Experts of a small language model.
Size: 8 layers, width 224, 41.4M parameters.
Experts: 80 experts in each of 7 layers, 6 picks a token, a sigmoid router.
Training: 420M tokens, 6469 steps.
Below are experts of layer 4 (counted from 0) of a mixture-of-experts language model. Rows are named router (the router's row for the expert), up (a neuron's input weights, with its number) and show model dimensions 0-223. Each number is 50 + 15 x the weight over its row's rms, rounded and kept within 0 to 99.
After each expert's rows: a language model's description of what the expert responds to; "mostly gets" lists some tokens that are sent to it at least half of the time. This comes from a sample of Wikipedia text that the model never trained on.

# expert 49
router:27 53 65 52 49 55 59 50 40 46 24 44 84 40 54 54 45 18 52 59 87 49 46 70 58 73 28 45 54 33 21 40 64 47 54 46 17 54 32 74 58 29 52 77 26 38 55 40 49 48 53 39 64 56 68 57 46 68 61 49 15 61 58 39 36 57 40 31 36 46 52 40 49 51 61 43 61 39 55 47 69 59 40 41 57 75 34 53 23 68 46 53 36 58 45 76 38 74 48 54 59 60 62 37 40 53 27 30 72 47 28 44 71 54 41 35 67 31 67 23 48 28 74 40 55 36 64 59 38 75 65 46 83 55 47 54 28 53 63 77 37 68 36 37 44 30 63 33 41 75 55 17 18 73 63 38 44 56 47 21 50 66 63 48 37 49 62 57 47 43 52 62 38 64 43 79 73 54 63 34 38 59 76 35 38 73 69 56 47 36 48 45 41 62 63 50 58 61 39 31 55 51 30 45 46 49 32 68 82 77 67 26 54 47 54 68 45 62 68 52 61 15 63 44
up14:42 58 27 57 58 63 34 19 26 42 63 67 80 47 49 62 31 65 09 51 43 49 31 51 62 58 58 42 69 63 45 42 53 34 11 46 60 47 58 54 43 72 18 11 54 54 64 20 57 43 45 41 78 84 55 67 72 36 56 69 44 38 41 29 62 58 69 35 54 52 56 58 18 50 52 35 50 44 74 35 51 38 61 53 47 59 69 51 45 39 37 67 53 61 40 49 70 45 61 61 43 83 59 40 51 65 43 61 58 49 27 54 49 37 57 48 33 45 60 12 65 50 63 52 17 62 47 78 57 58 81 54 52 68 73 51 32 50 62 39 57 50 60 63 64 34 87 29 35 38 64 74 36 45 56 51 57 55 55 54 82 83 46 44 47 27 38 41 48 47 57 46 59 20 43 64 57 52 51 49 50 44 82 54 31 55 41 46 34 20 21 47 46 51 59 30 44 36 51 49 83 38 65 36 36 48 47 52 65 58 50 65 67 52 60 56 42 21 41 63 45 32 34 61
Dollar signs opening LaTeX math in definitions, plus capitalized stems like War, Per, Har, and ordinal words like Second World.
mostly gets: "War", "Per", "Har", "Dar", "\\", "Comp"

# expert 7
router:63 39 20 68 54 51 62 29 56 42 42 29 70 43 28 70 56 45 69 35 61 57 34 44 25 51 22 51 45 34 62 53 67 32 73 56 38 72 29 49 58 33 61 69 62 49 52 48 50 62 58 62 75 17 58 41 56 33 67 38 36 39 62 43 32 49 56 56 35 76 48 50 52 27 59 45 57 56 50 30 22 53 54 22 45 43 32 22 46 64 69 59 39 75 49 67 56 52 40 38 49 56 50 67 60 52 49 67 76 49 49 56 31 51 74 57 32 48 56 44 56 39 50 37 48 36 41 54 59 40 96 40 45 56 52 04 63 43 48 63 60 67 43 04 70 40 35 28 42 48 59 68 45 42 66 41 60 29 34 35 70 39 34 44 38 22 67 34 27 54 34 49 51 53 53 47 47 48 53 41 51 47 59 27 52 41 19 55 52 49 58 46 87 20 64 59 50 32 52 50 84 44 56 55 52 45 39 69 68 37 87 86 75 55 68 62 65 32 64 74 56 59 38 51
up1:10 29 54 56 63 28 62 36 30 45 42 54 68 69 30 54 30 45 46 49 57 36 50 56 70 46 37 16 59 70 54 57 59 62 63 60 42 54 33 44 55 44 65 41 38 75 40 53 41 34 65 64 54 58 51 33 66 14 47 58 43 51 47 36 35 54 59 47 43 75 71 35 55 62 29 55 65 68 39 48 59 68 55 21 49 82 37 69 56 53 74 41 33 30 22 18 62 48 52 40 51 20 54 63 59 56 55 50 52 47 57 60 57 29 52 73 32 65 54 63 67 70 39 44 31 34 66 42 45 56 56 40 66 75 44 70 27 49 62 58 48 62 55 59 57 17 14 52 33 67 74 66 66 70 40 51 70 59 48 49 59 70 40 18 38 37 36 62 58 50 50 54 96 51 63 35 46 55 70 54 46 32 67 77 53 14 53 77 59 26 21 28 34 23 46 72 57 65 50 68 39 44 48 57 57 52 51 57 36 23 72 44 45 61 43 32 26 46 40 60 62 52 54 54
Capital letters or short capital onsets beginning proper names, often in tables or lists, such as M-ale, B-aggio, Rh-ode, Ch, St.
mostly gets: "Ch", "Sh", "St", "Th", "Al", "Tr"

# expert 14
router:39 19 52 52 35 50 62 44 54 51 63 41 65 13 21 58 39 45 66 60 74 48 53 76 60 53 19 30 24 35 54 57 70 45 71 54 50 48 59 43 43 62 32 71 32 37 53 23 44 64 35 68 73 30 46 56 65 29 64 49 50 41 69 53 40 43 84 62 45 68 45 59 33 61 50 58 49 38 36 37 53 25 59 25 36 50 47 23 42 43 51 69 37 62 65 75 47 69 71 44 39 62 51 41 38 40 65 85 73 52 52 40 44 47 61 58 25 50 34 32 62 51 59 48 61 54 57 36 64 46 90 50 50 41 67 26 46 64 57 63 61 47 40 09 32 60 45 47 66 59 62 32 37 29 46 60 72 54 71 27 72 53 60 59 59 31 62 44 28 64 51 48 39 68 26 54 32 61 37 33 58 59 33 34 56 58 22 38 36 79 81 63 50 39 85 68 80 38 53 41 61 69 51 66 43 33 48 70 54 48 51 47 44 71 61 52 50 65 50 66 66 14 52 56
up2:66 44 45 69 65 64 49 59 67 38 47 27 36 39 47 65 66 62 19 40 44 71 42 62 61 55 60 39 40 51 29 52 48 56 47 76 47 44 48 23 41 51 56 59 54 14 51 32 73 52 42 26 35 34 74 25 69 64 55 68 36 39 59 66 30 34 36 39 44 54 57 62 34 16 53 37 70 59 54 69 75 40 62 47 54 52 58 47 37 65 50 44 38 56 36 57 53 75 43 29 30 64 36 46 49 58 68 49 40 46 62 80 51 69 60 69 50 54 42 53 23 78 37 42 69 58 34 52 45 56 47 55 58 62 54 68 53 30 64 46 66 36 60 40 35 53 36 38 28 40 59 56 23 53 22 53 51 56 46 56 52 26 49 42 55 71 38 34 41 55 49 13 25 63 24 60 46 33 75 56 20 34 88 52 52 30 55 62 48 54 74 46 43 10 69 71 39 52 46 62 55 58 11 66 43 53 55 85 58 83 73 29 48 49 64 26 55 58 37 82 57 58 34 51
Commas ending clauses or titles, opening brackets, first pieces of nouns after articles (sch-eme, imp-act), and motion verbs like began, moved.
mostly gets: "\", ", "Sch", "began ", "came ", "returned ", "moved "

# expert 26
router:58 71 51 55 27 45 66 70 41 56 31 56 75 62 37 48 56 43 61 30 57 51 59 32 68 69 48 69 30 41 28 70 54 46 40 41 38 46 17 52 38 22 30 55 38 57 30 68 54 51 65 82 53 62 28 40 66 55 79 46 32 34 51 47 26 40 23 61 44 57 31 54 40 50 56 47 49 55 58 21 27 51 45 56 70 52 28 45 41 64 57 52 37 37 60 65 36 70 84 36 28 56 63 36 68 55 79 47 49 45 21 39 47 54 56 77 24 42 46 41 61 35 71 51 51 45 63 64 21 60 88 55 61 52 71 40 42 40 75 63 40 65 43 42 62 65 55 44 51 40 50 21 32 40 35 45 41 63 45 52 36 69 61 69 21 64 63 68 22 54 35 43 49 24 31 40 29 54 29 31 55 56 52 65 38 61 69 40 11 58 80 41 46 51 53 83 45 43 62 47 54 74 67 49 74 40 43 61 38 47 55 69 62 63 48 27 37 81 65 65 58 51 28 59
up1:38 44 33 72 48 66 59 82 61 39 71 33 64 64 56 62 45 53 73 42 26 36 69 36 63 49 56 45 42 62 34 37 61 38 46 55 79 34 35 46 56 50 52 73 55 35 43 73 40 42 55 52 61 72 45 71 70 41 36 46 50 57 30 48 57 26 46 57 64 58 24 78 67 52 48 44 64 57 38 36 23 50 21 50 67 72 33 38 21 42 40 62 36 54 43 26 41 72 40 46 57 50 56 44 56 54 52 20 51 65 25 51 56 26 48 68 46 62 57 60 22 52 64 50 38 70 34 46 50 54 81 61 25 44 35 50 56 54 73 43 56 87 37 63 42 65 63 53 63 56 62 39 60 56 40 41 73 66 76 30 53 35 51 65 45 59 58 73 25 56 59 19 40 17 23 65 35 37 17 37 38 65 46 54 05 44 74 51 46 47 52 33 55 78 58 40 57 29 72 15 56 53 60 31 40 44 72 44 50 50 67 66 33 47 33 29 31 44 53 68 61 59 61 46
Short inner syllables of words and names after a capital or first letter, such as Sc-rip-t, rece-ip-ts, Pol-ish, Lev-ine.
mostly gets: "ear", "ain", "ash", "ail", "com", "ish"

# expert 34
router:30 35 37 38 44 58 57 53 65 21 76 27 43 45 64 68 65 56 50 46 33 55 44 80 39 25 61 50 31 47 34 49 72 48 37 62 70 32 58 43 26 48 53 53 31 43 55 21 92 72 54 74 45 43 43 42 56 49 56 45 43 50 42 31 33 57 67 49 55 64 64 72 18 35 68 50 15 29 42 42 29 28 59 27 49 60 26 56 49 81 33 46 47 52 74 61 63 73 63 49 28 63 67 47 57 78 42 71 57 59 47 34 48 29 47 25 35 54 34 62 58 46 48 42 49 51 76 31 54 50 62 63 66 50 47 28 55 33 64 52 68 20 59 39 40 62 47 41 32 52 46 24 50 66 56 47 58 48 41 60 67 39 39 62 44 37 66 66 59 68 33 69 55 54 28 49 40 50 51 42 71 46 43 19 51 33 70 29 45 62 48 62 86 30 49 64 54 37 53 59 38 40 45 53 64 57 32 80 58 60 76 37 43 67 43 35 21 50 81 62 65 10 27 61
up1:56 71 74 47 09 42 65 41 60 93 62 46 37 46 47 35 70 36 28 75 69 43 36 39 52 31 53 32 28 56 47 33 58 67 59 74 66 40 44 53 51 42 45 49 33 55 56 55 26 50 55 68 62 62 39 69 47 46 45 65 34 52 53 50 55 53 64 53 44 56 07 58 25 46 36 74 35 55 51 61 47 36 34 51 38 43 28 16 51 73 39 42 40 56 42 64 38 54 40 61 43 53 41 60 77 35 36 66 62 40 40 39 58 54 40 55 53 88 57 71 62 22 63 29 09 57 54 31 64 44 53 31 67 77 45 58 48 56 40 49 59 33 39 41 64 61 31 23 55 63 69 26 53 77 23 32 33 61 60 57 61 74 59 44 25 48 64 70 58 65 63 28 45 83 45 55 65 70 53 61 49 38 35 63 31 17 48 67 55 62 50 34 71 39 53 46 48 38 63 71 53 45 70 74 39 49 33 15 48 31 33 52 56 63 63 64 34 64 54 34 56 57 67 50
Commas, and, but, auxiliaries and adverbs like has been, often, most, scarcely, frequently, in running descriptive prose.
mostly gets: "but ", "been ", "have ", "has ", "more ", "most "

# expert 44
router:35 46 41 47 59 31 58 43 46 46 49 42 65 25 41 51 62 31 51 44 36 71 64 79 19 37 40 56 41 51 53 52 77 54 32 51 36 63 26 64 38 16 65 54 70 52 38 55 48 66 70 78 58 37 46 27 60 61 73 42 53 26 55 40 52 73 61 61 40 42 50 66 33 59 80 42 66 63 57 37 42 58 51 30 44 50 39 50 40 45 76 48 46 40 67 60 57 72 63 67 51 30 60 30 24 59 35 67 37 61 09 77 56 56 43 53 44 52 54 68 52 22 42 72 33 40 74 28 31 45 63 76 86 65 41 34 58 38 43 74 69 58 39 33 37 60 38 37 44 37 51 47 64 58 52 40 47 53 45 42 21 64 41 53 50 81 93 79 35 71 33 61 77 21 31 64 42 26 60 49 54 56 60 42 45 51 59 53 57 59 49 65 65 39 61 75 60 27 34 59 75 35 48 25 70 50 51 50 60 57 51 60 55 32 41 49 43 65 70 34 64 53 26 25
up1:75 52 77 51 14 65 30 47 52 47 50 46 81 43 66 33 54 63 33 31 43 32 82 50 40 47 62 34 43 34 55 29 65 70 70 51 57 36 48 54 60 37 33 56 54 46 31 39 40 58 53 68 30 70 34 39 58 49 48 54 66 34 52 41 50 51 31 51 36 14 23 44 62 46 52 46 52 60 24 40 11 57 40 27 53 54 54 47 80 59 63 44 59 27 66 31 42 60 64 55 67 34 28 53 68 53 69 70 45 66 50 27 66 43 65 36 55 54 59 51 52 71 43 48 54 74 58 50 52 62 74 58 46 40 49 62 59 61 53 78 60 22 68 51 71 26 40 36 33 48 46 56 61 66 24 63 47 29 72 69 37 67 44 72 78 69 40 70 51 42 44 83 67 69 29 36 65 68 44 59 58 36 52 27 54 57 50 41 49 45 39 51 34 40 65 63 66 56 54 74 46 59 49 67 51 79 32 69 22 44 46 44 55 34 21 57 40 33 26 62 23 18 30 31
Determiners, numbers and quantity words before a noun, such as two, their, several, other, the, last, various.
mostly gets: "two ", "their ", "three ", "several ", "most ", "some "

# expert 9
router:32 31 61 53 36 64 50 31 70 27 69 38 60 52 41 40 52 47 70 22 42 44 43 57 48 12 33 32 31 27 43 46 70 69 40 32 30 45 42 36 21 26 39 56 38 30 72 55 58 51 67 66 48 35 60 34 53 47 65 61 32 48 52 31 57 64 66 42 49 43 33 38 35 48 47 67 59 64 57 31 41 49 42 44 58 56 46 42 62 62 68 39 40 64 69 51 30 99 79 32 57 36 68 30 64 64 67 73 34 33 58 61 57 34 49 42 44 63 66 75 79 10 76 58 51 25 50 49 62 60 56 77 55 41 59 34 46 20 84 78 59 49 23 47 70 47 65 24 45 49 56 55 49 46 75 61 50 49 36 44 28 45 51 50 45 55 71 69 46 68 54 33 53 33 56 29 32 30 41 26 49 59 59 50 55 81 63 41 58 41 38 56 78 40 50 67 48 30 69 64 55 51 51 44 55 30 58 42 46 58 72 61 56 63 47 47 37 71 46 76 41 61 26 44
up0:68 53 73 63 33 46 83 47 32 45 55 60 61 44 85 39 32 56 49 48 41 73 27 52 25 53 30 69 21 65 45 29 58 73 71 34 61 40 65 55 79 71 49 47 67 67 45 54 23 35 43 46 64 57 19 53 42 60 63 72 43 66 34 61 41 43 34 60 70 24 64 55 55 31 42 46 39 40 43 39 43 62 68 56 43 27 37 69 44 32 54 55 55 55 40 70 44 88 55 63 62 37 64 44 40 68 49 55 34 77 14 50 34 49 44 47 18 58 60 42 43 64 59 64 28 22 42 74 52 75 48 30 72 15 50 48 29 65 74 73 64 54 46 36 40 50 48 55 30 38 50 67 49 50 43 84 68 42 54 50 56 70 25 50 34 43 56 63 68 68 79 15 66 51 48 36 41 29 53 47 23 18 35 54 57 54 40 53 44 61 70 50 27 57 62 42 34 61 67 33 56 47 58 46 45 48 44 57 77 55 64 39 53 43 41 41 25 50 39 56 49 66 39 53
Possessives, articles and adjectives placed before a noun in biographies, such as his, her, their, former, Honorary, youth; also line breaks.
mostly gets: "his ", "her ", "their ", "His ", "former ", "Personal "